From a checkpoint of a small mixture-of-experts model trained on Wikipedia.
Size: 12 layers, width 192, vocabulary 32000, 20.9M parameters.
Experts: 8 experts in each of 12 layers, 352 GELU neurons an expert, a sigmoid router.
Training: a variant of SOAP for the experts, 712M tokens, 5430 steps.
Below are experts of layer 2 (counted from 0) of a mixture-of-experts language model. Rows are named router (the router's row for the expert), up (a neuron's input weights, with its number), down (a neuron's output weights, with its number) and show model dimensions 64-127. Each number is 128 + 32 x the weight over its row's rms, rounded and kept within 0 to 255. Numbers have three digits each.
Before each expert's rows: "gets" lists some tokens that make up at least twice as much of what it gets as of all text; "mostly gets" lists some tokens that are sent to it at least half of the time. This comes from a sample of Wikipedia text that the model never trained on. Tokens count by the router's weight.

# expert 4
gets: "ed", "e", "y", "ing", "er", "d"
mostly gets: "ley", "al", "ed", "nd", "ry", "ary"
router:128160105098106174161086126083115118096119095112147125129174158163128099140160126096131169065108110186143119120107159130085183201101097157122112124119169131154134162157158087152127099148194136
up0:086133074160163165110129140121071155104182172068070061085127121099108131102128113105156100160121130111218110124128093069067129147122134114114126106166101176165095173061143145059150067115123153
down0:203123158116122086164135110115144143122132105120117142150136101142139126133075118106107109095119144153072101115170163103124120118125082152107088124166125188175124148131098119148095146121125176
up1:144143151127146149126105151008195109155158126138088130146160111184077172085056079110134148168117114125091130102146192178137121191140146142133105075135192180098130082146149179142114097142112188
down1:094152093151094123119143122178128076139112161149068159168020106032181101130157125121101118107165169124120145173117134128142132094135068147127112085126131142146115126084082115223169108152123149
up2:139149069140155153110132094169117153087093094134118126195107171111138132153135098146137123138153082151136065069161138074180110103165150177165074162091101108107106120141116105086156130079119145
down2:193126162131158113157153119126160128122111096160133166122181094144159095113166155121150096157117091142102195085146149149112081141080127120123136144149083159112153135105100058110153158129081091
up3:106163113134121068154125134095182155133123126131105120153111126129121100149119158089172159148176125101174091173093147128179105145171047176140178095137133203123152179184103155122101132155068104
down3:133113138127112174133121157181085092173163123149127095098142135133169107155094117112152119095113130153106176076129158084101088179113097147113168139158142122092167082103094133159187153074092100
up4:155120135149121134102124136157138109134140061124120068142225115143141160063128147142134096124089194128145124100085117143151143118071145165102101153149122124105160124156105175139126105130113133
down4:138158142134123165152160138069096105113100181108181181096088143109128092148138096142153121113127140183214183145190139164084118169150101110138139115089092149102162127135123067098083140079117097
up5:110091168178143117114146124149128155165096134175150194163141088175150142124156154133145124099126179161151174145146119085163126097122155164145097147151060178192149122165115175128129083174168127
down5:145122186119160126155123128145161066138112094105097117166150172132109140166146173128069109106205087123097174105141127128135183150111173120166149188169080071123132105148155101107103116111104173
up6:073163125124162082162170143174145146056148121125099098149123132084146163116159181176135137149096065133080188149166113115122136162123129086151144168183163132119112120140140158098110151203169120
down6:188103159119069121115131152082139193110085116129136125122070181131074144123118136141093148146200170098075095118153092123149159197093159106168143119139092074157148134147140128103147085123059144
up7:078135175162123090144097115168211097132151152119151134104125116104119132196109074134156112170124173114135131123153040155116042154136160092112067158121109130095099134041078134086183102105091183
down7:120130111169121084149110126108156153153193214141108166110117119076120150130218120097194103140155171109117151138142074179148097123102109070144086161125141061092063085102133070110185162132155131
up8:116140115130163163065130178118143111156143156163128149140129119139200147143123189096114164149080079137112074102168116125166093075127113104122150125109121114114147179114133118102105171148118112
down8:116137140140111126131105118111146138157101166129074136187061105106127108109139135114113160079163159094129132070090061089090189115069096187142125157247140103132048158182124146136145080165111107
up9:199122183184152110134121146153124171119133140110114160120078092157131168135135204171129110151181221141141141136139091199160115087176150113078100137091108137107124196111089115125111125126125093
down9:116089099160122127155124120088174150094167122148145138167164164162145131086128094075069142114143071055167115088121166160151133080081098083173144134141146081117125101128153154156137112139080113
up10:104153130135162217212138122175126088098137193155100167149203124162168135142107209142157111189122108098148135116113136077117118126105109150173062173179111109097079174131134130109133131100127119
down10:125127090082143105136146175140101157083142138119168128145107106103093083123139077176129155111137130132135140111146199133131151140147170105170116086161136222138131116142142101166178137142181138
up11:130113161126183102113206150166160149116102089166145142157131099132140114133074159202131120146155132114095113158156186136183135131128136122165154118128114102137112073157129187092118113140097126
down11:144088123120153097163097163068141160141153137075119204104119105171143121107131129121082059053181112121175149103145084124176127145164160078141135131153159095112084144176102142156183143166127139
up12:175193186090110160176080080145170099126123126171071125163154160089076083153163139115138093119096091150186156163106132176088099144084159146138088137122228106171123079163126133178149123108052143
down12:140070065122163134140128149105124115156166161166152150113114096071216165099165152097132081088070160090103147079109131140106150172172113131108171139120073087114127152125031109128112089170134163

# expert 0
gets: " ", "a", "A", "the", "c", "I"
mostly gets: " un", " O", "A", " e", " ", " E"
router:121137112095103122082161132095168169120125101100147070165150096160150142069113147149087074080122094108153127088134154132170175140184111175164157065119166140118111149187159197136143135155079116
up0:119148149157140159183113123101177121075101174095121112180138092136111140132112113127125180093138151151170144129095081107088167140156097113160070100115172177099114058157165134141159144165161102
down0:123070158067119166098123126068096112153140129086110156114106109131133157106061199162165131155128107078186133141152152108132129148204142164097130140075115149117193123167131132170188076118142142
up1:177062112103166110109100126090156128148119101105168131122092165066155054116146118163166159128094160103149091134169140146143155177146080126174105112081127099078169159123174108087130091155180153
down1:095150176102186119123129196166185085073175149093095197103146125099101066136106110073082112091143136090128117092108059098148131120150157181104134101106153109157172189183114148131105149165075104
up2:120099114105112166114057079110205136098097178190142074157157151115163135105203092127149139132046089112088152089047151170122124143159171148105087134166135127104097142108136096102089166058163164
down2:128104108173087100117118117144120131133158101090084130087066116086061169088109118100093077149131102071177134120130137143143135107137087133146162119133108199089148149096166141168133088119167144
up3:138187080114137140111105138118109063143127106117111190200107108119042151169141043153117141158097159112142135097109120134215180136103100115145123133099154141107136135138192077139149159079146131
down3:103149130104151093137148092114119094116105171122109142091118163160200146140163119087079192130160161131121149155097109090129147121119108103109125159138131177115132093174093146151168109122111103
up4:133158137142134136096163155138142126133125135112122121181129163109110086151118104150123110140109127147166161125155193145111126199109165149167130095183104127084233108121196102160103143158156087
down4:156212117169127137092161064141092178131133132130092098063138145157091047152098113043127139162103162135100109118184168166116147118181130112155038111116171133112110132107113146142141099080176111
up5:108115171136051126151158057108131154107095137144121127163098137094101154092037107152111158102143107167170099142150172165158126186157144114152136121125124174145181111180137122127152151155127159
down5:160053118142188188163107171211095134207118136123138142147183079107206126131158121122105146124062115137132135114159139156116106126141137121099128171036101092167098182088190134132154116093143141
up6:144098115142133091114152184091141071151088149125101131056134140218146122145117128126116185121121114164138147168168221107113094130110080140128140194136189136081186099157072113129142092171129150
down6:152013133161148118134127107141175112116103103090123089101150108165114159090147148096069135083171132160125126122124091114191158143127133119154182137141118152154103157134184137089138167131064124
up7:134082106156119118119149107146092108129156100050149151167098138124097179228154122160129141171094135110159170174156094140149165107135188110107141121132148162234102193096095140191125101154086165
down7:101102055129099090154165148141101094142104076130115171150140134141158116184173128158142178110173168090154115191131142130102142181098165111130140118114044138140160171115138121125067087087136110
up8:113179160116148182143094082115121149143107121188157128141130113191111133176083147149162098118127120148128130133120157130136103099155152091080167206122191066103114128138070150140118102165177076
down8:100160124110105115082169127125149179119137127136220149102140128102158110138096112172122100085155153145159110087142099159090129111094175160107193128151106121102083179070205151136141165135157148
up9:120111132174105141091176113076146059134155092160072123155155173164153117118201138161170075130040146130141113170097149155149149104115194158137102202125136079074085113085146143153168100083119092
down9:128064119074123170137122093097095078142063135140166131165116122060146090153105191085118164138117131126111157134142130055087142080098114099188127149157234103132112106138118141124074103097152109
up10:131109132157175135188117153159206138071132128123179173206150177087140115130150093057097165157110144139126176125174165175154170180079117076089126134173086147149137188077086089130140131120130083
down10:115089134107123164155068103098163100080105152135177103117141095114102108114141079102102138092129114104104094185145192125163121148170122100084103138135120128095062092156095169139107189132133131
up11:057109131192002164104172119159116146142097131131151110133170088171095181176131137109159107129143110113162160082105148114105184162156114176107046132108092174122141156155184157118147175126113149
down11:148166104122157099077166137101144102055076102214094137098126107178142150158121119066125115134173149089138205109183173170105093187147129142170097126120136140068095151138101118115093022121154157
up12:112124092166186118144118144087131159105117134089171162167142157136158150187142118129127117128217165100123096145128159151084201160110106117197174062150142126144117172153128120058131158136162123
down12:117122108125107169112112117126123114154068132125069111118138097200094112096056108141119171097112111073110103101162145182155136176121154103131164108180094116071159147108071158132175072102077102

# expert 5
gets: "\n", "|", "-", "==", "=", "==="
mostly gets: "|", " The", " In", " This", " On", " At"
router:127149131158113121115163152077106190086065114119109080180127100123102133045145128112126167135159128197143119097101168119165140146123139140184073119142140018114111135174160131109217085199108119
up0:184103152096122126181095140111175176145121086091156114123158149127097171096119123126149128183150069149122128106060144084152139226167196110112118073147102138100176130151109106096136122164165149
down0:172157124206159085109183104123100128140129144179130096108181165114122084171168133062073042127087132097165094112181122126160111103168140095083121104120117184164158087086109119086073104135130103
up1:186172107102164154134078136132184096101113157134155166115124133127139215155067175116155164113110123087132086144151141085118161187135109154125114097097157121175134162119153117113125192140103148
down1:150173140174054170202134180112150141155106134123119063143099105117104121139079126167153153128085073143159122093186134130180190104157125105134083178177111173138120115156075111129154102120101117
up2:146184169072122128121135149138158108083123107092099199149155147176177093147078181136134120094153130118143146110067153188132145162084181134124136086127154111116125154094103064179139139150101124
down2:141063167138145111089102148067121096128158141133114124136091148127094169134156155145162142067153128152124170128113073061102174166153120130059099123114131169112112123165146172093131145071129163
up3:135127096123096192199125104124100125192126088077166059158176103112122106115142140095153141111115146148191139143151142127113165172121171136100130090165129104156073129143157056131112090162149142
down3:121152106109086124131149142160101094128159169183055188148090154161189172140100106117147069097117117097142157159098135144087132108132150113092119127117135108105114127138135138066094158129176138
up4:114059063132145089128135180068101079135093168114171071065167174140152142107117162125074194139126158127154139124131138125118111122127107174087080124162107095166127124120115096084129169129181157
down4:176144199149115162082128117156170148145135113119102196172130119136133101165133136097143068166091138116129112119095091157145102139124088109147191139127110150146105118129143128088175117080083189
up5:156134117158150091133124178128161162177084187146123083111104153142134158125137160150091150171124088145088158100140188076177157091112147161148139054018207178075112127154129150139144112137178093
down5:103141147102171126110117110155146078137116127110110124079152074103144069138060087169114131106159137128140117134096141165111126143111140111097196095155129068131106115070134181172119050115130143
up6:157143120176146142161247152148091120184137094141103099164119133141091105112116101135097112114084098115201129122193157125112105079138160138121186089077127114124081163147155109132169116097094085
down6:105110123076186125131121120114177169091166132054124144119078137112112139107168124149115163140158153163138147160092080109171184167134150104194131195146128128138147103126088148063143150137140125
up7:113156179171133097164132104118083131155159169132170051130109111130133154152062101122149119108158123156156178194179166156111123169129194130158126100140101170133071088080130102159133111184129139
down7:133072106101100149091143115119119191139166089138136141146111170143159159158143114189189116175146125089123165073159093180076044129078173074183141099127100092155155121131087164127157102152153131
up8:137106150116109080111146106151128126091114135144185158167102055130109136110137160203138116195088144114148158159133129143102144120149070187136136145156162073122131096123124147119128137143106112
down8:142099129134086150132138112130170109127168122111148152063112117160245124072131113113131129095096133120151139130114097138140113141112106107096115176146141117115147117143064144079133080175114181
up9:042097136155154151125104178143093163085117141162126117127166145141145137138148162124114127139138067167185120106114159104128128156123094105078150165140067126115216095170107135184175069112104111
down9:150108158150129125164127139124120110162145139118021137089080097085131088095067088175134119133105142134108090158060103170128096110124118135125114088088165135159090182143141124057098128170143101
up10:117140134149177143116119134110127142075083117124089073156122083159120137130116174108105157129139100121164134084160108106107129080083133180142111088161185121163217230165147101100109096130139101
down10:127192120139090135129158151148158105138127122108138200067153143081145139188114050108178116150109117181059114109068136143147130152140115128144144154142111154099033074093088119122174164150147116
up11:144101106169144133123194108101166138140138085103140097134121122092096103053117122123142135204082128136106148122147128100137159140100169156101137092137111157086121102115121084130159146104052141
down11:107083169098077135080095201136128179143103146114155077121110147158160115100161142157144129082125120131196132118154097148087106136109124108181106150186176086165134158143118110084135056136170155
up12:148157135157178122094139113108129122147161140128113146143135147143132145097096106082143196106088154154115098132212104099118075089100129137123136126150146134144167112097094072139150161178097171
down12:121127117156155163134152119128092129123040121091154133105175183057173133144183148144157102156154077186124132143074153191203132106156118142200116126113120083107126115132116114188119143144112116

# expert 1
gets: "s", "es", " years", " people", " States", " time"
mostly gets: "s", " States", " years", " people", " part", " series"
router:131176151090103110153096135093154095168064096111080112148108167165113147105106111145099147131106105125121140126106124133133143114102119072144116120153163149083106132129207119112137085124178107
up0:120091115120153110121139161132113088151146179142110085077142147098106129097195171163109163117169167141095149070137098100074104142137161137085136089137107145122104116127113116160158103112169120
down0:173158104147132161132110082121094162110148121113100135142210106108100122176114148146102125194150099068134130153156120156122122134128105105158148108150183138121158097089157104142129141111200162
up1:119088141115141159195120132107088153112128123146155152150110130135106193151118131214159145123119147142153107158152186173150076125135084126203154093142088183107155096150089062153153083092099121
down1:108105179198139152155134157119186168105083166101120151097168100149142124137085149121091125180147140120152200089136155121155118065115123134177132154098163077122132212098116148129141094189129073
up2:079108145162108149172083132064143167127097122084130129096127144170123157124082124082136109135120102105170092128076127114090103169139096080164127098143119138151067119099125083174175109154168119
down2:099173139098133151073104078091165138121132113152112077140134103134129121133207094143160127149130079103114135098127117109150123136167135134138149097133157100124183118187051135130125085135115146
up3:081120145087119163180178143091186089145091092170133098134118146179149115137103131160102157132130136129154094132116159176139107127069243142130105131118075124086122122158201155104110080100117161
down3:153115165068188141097178135053155133107130136161187118077143140097148047131113105119194115159119144162075166075111173107084142125151108126122095095095081075155142113125141098120128135137105124
up4:103165170083123114112152140180086115146138118106111106143189114157127206194143131111115132147099092083091123116133118146150144115078126166120202153082147089163104114137132150133107095129115092
down4:200127161138170124120145130152145075208153157138147149100140137135089141105121105114109123176119124113156119099122134106064068100167138119162123108082117150154144146131113074073153088085086123
up5:114103155079155113151143114116097122119141159093132094177142190143099087104113125129125087084120122169109134099129150089100100141174091141114125150176167110075090084082120131162169127108123115
down5:097182092085130119099129145135143097124121147133108098112142136153137151141154090122157138139154116120179086163166153156134113088074168169097109116088150161150083154132061072060098169123186113
up6:099086114120107142137091116127163113100156102177099146103146153104135127173163084149077152122043116128106104130119112142117140145142119157093048125154122162170102098100100127075074177144209178
down6:131087140149129107152102130102067112155135181156069154192113126144086165104086189121072137130146108104154121128094132141144081121119140088187121179128156111119068152156120088068094094085107140
up7:087152184090179095142138076111158129153069133140149186131166083136142113118165151133095178124113094090094137097187097082072177066053127148144155146121114142154116104144100104160154077180127148
down7:182138152075099167111131120120182093101150098127100113148093114105128159165148119117129056106117204132136167164156140167094104126112076077107128091105053117110130100183144154163103121163125104
up8:109079120155134117160108086147083134058145141105135079148141202144129109136119072089071166138117179150127103130120139111110136081103141156167120049119174112098132132168122124129168158136095108
down8:169164170058140130077097152080167135184147127176107137162089110147096119157135183152139147126131131094150149094164119126105078064138075159100135131139091173150124085116133153082112076098143166
up9:200122149112139105137121118092135211185118093102094203161143128118132134121106111163166164061103136102080124134128156064130099158149134016113125087159077090125158199078164099167197171163112113
down9:048125126142040152096130084119148054104206140115158141098072103175123139090109145146125094172116117163146156087166107188118103147102167107177153119118120113108202059084125107119129120138136166
up10:100190101065126155131103168138169065101128133148145130167183090150146147126101121189155121149172091179132170105129108137088161091142149121123102130150119126155113095146114069148117145083062102
down10:130075119156139125102097160109116117109145119101126119146112149107018126130118133053150077035122116148121122131142146090144130194149121169101098106134163136114074178162096183104117168152133194
up11:110141156123126157148060109132081093146110083111149113148146214154149133144124131158113113108161098120134161098103121135120105162172103160201135190068142103112117140084138110137141140107100158
down11:184130107086103117061127088083150162073080127141094138160131178115189147108166091173129118177119138142095134066120144131123149158170142111107134076104172172096157118104118178131091108095158089
up12:141125118129195179126129096160132054142116175162140117207110116146160191105143098127152082137107103158148118081088113121160177034144134076124111198155128117052087194088106123145151106104180110
down12:105111115097139156136130159140159100120122132076158160010116141156148117221127099178218135175138075147125157152157125152149103143121112134131158121135163149137193092179135186099169094110117130

# expert 3
gets: ".", ":", " from", " that", ";", " –"
mostly gets: ".", " that", " –", " —", " which", " -"
router:135073147072027127214120125113190142128129131137120123188117143124142117066112092101121087095091045117130122142077140126142143122151130127125090118099137100161084172140138138137143135162170161
up0:107117154169084151115139139130098104140114094131138156165071116141122064120093134129192114117144111157099123147103148089153116123100096126172057091220089083147104106121158093065162175141112155
down0:164093106112152142145139163135138145094148129123070150089158150120131151164135092078078139125109150118106144118107126123111130115128130135114143198105112156141117123148086118108088099081122117
up1:080109136114108088150073126104129168176121152175165150189110054114135195152116186050143063096129095142136140104086162120069074112155108099162150146150092171122130140107120096187114087072151113
down1:191111104079126146161146063163138134123101128117125120088128161133141187159141132151095173139135083119117149138158107102150099123189140159098109178155091118133139134152162060081141181118082144
up2:033177101147127184126131128165087154090118114197137155154132121143104082049162088058113140131071192109181127125118124124153131121172094116164169144123135146139107085122106163153150141129131203
down2:176114158109140092132125138101170105176125145074091175035181117111149131146082174182084142110145129085097128089108141141093173169211156117122093101168136093099222140067131125129091106125110117
up3:111136153156113139138126102073148084175163131102113145127172103125123163119149205049120099128176076150145090130166159072151134109104099122075097103124157107109092164095173128119110105085151097
down3:150159103147127139130110078158180164105134133074082135114125137102101136106106032150148129144048111142104139093109130174076137169035184138064125123146136127084196112204103103127133146164125158
up4:159141145115050180141184110077143177098100113122114083153169075176081123116112158133139157206145114108095093133100132146124175146141168187111122078145086099134105141126140181135100157160140137
down4:114166067146159141167072130107144059189115180094152132078107080151179135153129186152107075132091169080080139115061118125134179193128078133100139163172132149190078108108114134091129133098128083
up5:207125145139164138157102184162134114086132117115184107117169174191122072070092163085148109090198154137131189138140108142138156118127199172065071102136139117074140139100102159123115113116134080
down5:079137121152119108080143116111095134149140084149126118161116122102117153141117082137109139153143081057093114098155156088083128128140075165122155164189110130137090089116173128114131162173081144
up6:116137131137112093125094164069126108124166102176134075099136152070152092111132030100147144098067122141060129123118094113106140161165155127153128096105165161190128140167161157137096104146155090
down6:186138119074132132211170106159111155115127139092096186123130081139120135107165204128128129170101117088161127154151137136162104068071138107116121178157107118038120162084141117075167173176140122
up7:080115118146128131145165156073192146151052124129144154172129160186145188125087110092144077140083196050151149105144101117183111144161147099081143118164099074128149076079132121126104102144175101
down7:186123135085103118138048157140117182142188117127160135080120129113119099154098095074158161098125109158142121172116135107065138132094117168121117138062139158153104140139153116128124145150115160
up8:148107142133117198163143162155107183078107147085145157166153123108169092096164062078108136135081162179151120117103118090156139117082038106114093089144062120135140105095141169156196151138119185
down8:092121123067155157157168123095185148161138084132068126086138128083083099137133119123186114102140104163129160122155124105110140115110154115130089089159096127125097162137131068114114121125085130
up9:151141144139161119098091108137143073149101112134106094125101108117183114136091114076128152080145103177128099182147092095185056131082139069120109119125198130106088178115101104147202080112086133
down9:081141088103116184118095091150100185071159072101166128199125181148072065096142114134163125169140142088125108052123129160062154116137144136159124136140095125132112108129135118120036139109172132
up10:125178183121124118173141113073112133160128137195153158105145140125121126150126103102195103121119125158129149099065098093133118152099208117164165045067086236136153150102123152154085075148101163
down10:134175191116127096107110108139187153117120197176180133154085146135130130127167154057187122139110097151081137134142070121122086156104129083138125151114161122183094102120097181092106153156177120
up11:110136090135106101161168145093170098151123177128075076141119132121149110102160133097189133085105095177081064093162158130077121118185129039095081095088102147134124132162126116129092174162058068
down11:161152150135134141121112162150141132120181113092121123111171096113106095119128149096117165085148151094126153097094090091166117072142122133077142158170164153183111141180151130112135104127138099
up12:164180070095116133146122124137157186147065066163153130154132082171174120125138098140175146128144172123134169137081136127148088123181067143117080138152122099088150060138148112148120098101165127
down12:150081131124145117108160127102123125154110167130144096133134114116068164136165101123145115131168106135106080157135096124084129081105196074140186101089091169159145130090143165097155170169207107

# expert 2
gets: ")", " by", ",", " (", "\"", "),"
mostly gets: ")", " by", "\"", "),", " (", " known"
router:130071127117194088119124133105168138139092102123191106126153146136108132111092153180123121035152041159172118098134122082130110117091093128158100136143138155169106165124136105168136115184150087
up0:038147072135133121121091133133149156079111163095127115122160165167205105133136119117128068086163064119191105137118105112157114129160052182123076108163084067100131141142106153083126119136158148
down0:133121164123131142153101127134182091145163149177128133109121112135102122123104176107140086151095189148077091193113124083139094122143136136167160105104181239110164133185085148149104036161132120
up1:115115130121176148118195102085151114128122146134083091093103163069119106064136067115124174175115142150128081177121145105136184128156133077108146086114127134142119087144159173149181160107088154
down1:145150112156136081092072149150098111165100084144140113074092100113106179143077181154148074143146092121134168105156123133096132119105122169123118175169084223129128144143081146093079095159110145
up2:159081115149128130077062132143105129113143081143140096167190140138129151104152082109136181144106169084118161135101091162094122152126116145139127123127174124102097114142113059081136131072177114
down2:101101123109115147102138112108155047143095138093117129127017092095205111166119160114112135175137166166142153126151156150102106086116159167132113158054178103126172128051131096149104163118120141
up3:099178177090142092128140135109143165143112137111141122134169112085104154174123130145154062111095087140150069133123061130126103083084129160161099142098110118079159108081108123169132156126074146
down3:160103097109150127134162123078073120143155175070154152072105149103107086139124188081187084153080092126099198170129148198136147155142144124116166136146061117129071107160129096096105128105174154
up4:132144118115104151119105105067049142072158133147153112063148103092068084162157094143129137105106180167104149204128042080122158155068127095075151135104148197144112165121083139112102134161069117
down4:166132178076127148180192116140115119101117122107101181153095117136165119116163169078072149158154151124126145095123150123203146067134123131214166086108143090119159108163129149091118093164182115
up5:118103172140170109076168127132066105148113147164096130175103167090098130143163100108143126137132139164160115200130146184151073120139112170095137154129104149154183080155071122104131112119133185
down5:098153119118086143133120127130184059132143112097130177032089121176152158115145126197076115106111088149098161105138103039113134166140175105139157176138134155104068133092189130080106173150115132
up6:128137127139170074093089122155114103121195101137194091157180145143180106101085181126125109098159079083178162129157137135123115108123164106163104125110085121131073174083154119155173096122134126
down6:102162175153128143178150150095173086146113134105138132108119109142130094153159139142143182128141137117091119183135110125144113136086152189092139097073169125097182129179152131139124084166140174
up7:166129093123122135119190149084119108157118170143168074081173171057153172224100138152083094146122158192085119151158118139149117181092120059056134166082138129137105159060162169101158105118149108
down7:188124177117119140134154105106099077111105160135138181159139146183136089118117068076157134159131069145144167166174141077112189115137110126162132136138141167152142102070118143119150094114174128
up8:105155149088077159123112154088137111108036072054091113169074115129133118112140128099088156102110177121110075135172126123102116115127136120154107158123125101050076075153119183087109158151145128
down8:184087138145077134152149105047145119125095139148100141134135126163127117140142143115091176153159128189123087114150177140188122110183105127197129213145159095141159127093111140130130172238173128
up9:132137168123143149129128129145116142206074122117106118137096157155125131223111153154178134126151183163092051126102124131131114142084142081145092109113138121131132175118120138125153084169147126
down9:132154090158096128129125086112117148097145107120140065151131160133201102128138113115106074160109181120155102077162184124037150094138147156117146111144111125080123076134115196117080191122102155
up10:140103130133123083126080137115151123140116142048053160157205124126087151127065175143128097116118080138134166154107135049081159081089121126132140079115135121163076171151101099139137145122115099
down10:145138149110124101142183084175135156102152119108125144128138109151130136160139122122111126148097158143069124163138120169165083145091155156145173191135071167123181101083176139138125099076104134
up11:121111070157102113097150155130152113191139103153115111076183147077148159156046126162110126115137083173116127140146172128156152057098144122108112100157154050117174161118171136089146132102117055
down11:154111107129123176124141122142105142173119160128152103083136103160106145094175130096157139134193190118134168090131097181061041078163147129173157088153151130148103114130110089167161081129161152
up12:085099114101111159133121122101175199082086124185104126152106137191124126197133160151116169121119101098133170162167154151118135138186126142126159149084187130139105105111120101098187134179131086
down12:166163170098103102138154110100099092111137169160141127127177112164173142130105183130123080130112076114170160114131123114106142160098098107123136188130142128103134102109193150143123185125122092

# expert 7
gets: " and", " to", " was", " is", " as", " with"
mostly gets: " and", " was", " is", " with", " as", " to"
router:114120129042068124191146121099170117080083143119169116211128160118173147098053106116153134074110079072144104100109116106117130112176162152107075135177143103173070150167156105167148086161117156
up0:148162135113110138155120155159129160151116062210149130148106113153153119081149104156136171147163138138077167161093163189171186169158186158137047141125170095170147061197097078110124158137093149
down0:164113166158135144149144111123062135177200154104092162095143135123164112078115147097081104086122135106236146110113133107062103135126124124084160148154115126109122188125144152175152125130116127
up1:090129108150139094121157148156205102127105140126149080137093033163097129136083115097126159082155078153111098060161112094116191119144183071130094086174110148142149157113164149093200095152141166
down1:120177088134142069063091088190068132131081222073135109110134118103150103136168071117130137147099156131097127158125100103102124162181155149140149097099084159148063141134105168108079104073087095
up2:154079117162145067128083146125123147136114096141163116084078140098102084081133068169149116134110139139126134101161137128117180149084149190191111081116101098161113162122140110163176098052125103
down2:178153198056149182121130143158138106090112133157111151151180112128169092132114140096133117162138128148099095190163122163091110153131125156067149153147129176084122140130113159094120136212141145
up3:113103170122095096154157054162124149134137143144146140124210148119150132110124145123081186144081144159099075067147070087141158079183124132112094114175129144108108132124124147170103010180095114
down3:158124142099133169136152137105134157114102077111096099068076129171092079106140119117125117080108083164222185126156110099149159120113066098124095136085100095117128117149126111147146200084128093
up4:106121181120092127138156146155114128186068117113150147150177162127117157147153100146069111086122129119127154140139171083155138109117133133104073141102168163068181148123127138102173115119137210
down4:090158128126143144150145118164127170109176169133125074125108090106053127159109166147186114202119124096162112174146093168144187139152145064143173144160135077176100127163138098159154131111106060
up5:106151082111163119121167181133155079131137150119128158117082110150170105071079086130129117180121136147139102104102121081101125135100135141165091066142185180131109108130091117152144107130093082
down5:089120114125106139162115141127103128117115129177111162106167081096126125088089152108084140179161109142127069075115140090113122072092149106144153101153105185140141187103142164123105152118095165
up6:069161061135088255137055158069159119065135145171109135150123104134108144132125136152078122169141102133169158110105128142147158120121110023150118085124113186179116054117117112153109138108123099
down6:077087167135098184100136106113121082101177124057119088115114155155092089187168119142117163057093149096187097132128111102074118111069137172141137098107130171162119068117106129100072122086136119
up7:117170100186121120157178146145073146149058113128172131145173130134122063140073128117145139114129109094151103136025052118138073086183105087104145097113133133171133144125136144124101108131040172
down7:185117144189097178084140150141109163141140141110138102162093161203155095104102105148104172083123166156084117103142134138089103069130132146062137098118171112111106148100143120190115138141164102
up8:111139158117148148116127098113083100119115135110112195134089134095131110137098096107127142112128088111148132192145178148122067112171082139112180107133133128125162177118123107188149107082070113
down8:177163144091088131119069120102151122153131143118122174154136142104133136124152120084112167131076096135148153102133076135172200153062055096138133116105155114179161173153165160143143134145122167
up9:140131118117139178069161145167132130177154102137115172128129114148135142093099127134113136127128164104133110188169069118148150166117136137102141151114151144165137147085132163086150131190135156
down9:124145118136135152131061141141174134100093163163090105103076130081168117123148112109133092101097175129185137123103138152166182136161128159093070056160147138116147157139190158101195141135091101
up10:050074102111109176137130168138136136148098158131148099119139179164078109187172132146085130127089084167072097076166152108117130097127141153167146115096136047110114131200157068111110106192103119
down10:173149110124158103140058083090097133162144157132090177136120099182136140089067122091070147103083133126149062128089140121187119097075192111048149134198087126152147101132166131114157147099127103
up11:134137126136125084151133124100145161116177153116087139161056148104115142154127138105148148088099106084115157113140092136111128175131086159107202100112123117166092176131170144195111132128139107
down11:116120152108089115139165169150092071150112160082163152152062146107118092117124103129127149135125128175100209128110147169139122131154050102155144085155151095109146166118133137126151196201160087
up12:146118155089114185128148139154158086122180130055139156168105190069121085105162143069034108165153160096112130109198118130166148095150102076118117062131161089136172140131115147069084099090183113
down12:123153099152095093147146134117069185117084144201117086163116095130110166152075167130164111106116074140149098156068120149100097143129147103118133137115122166046089134118148103148145049113164140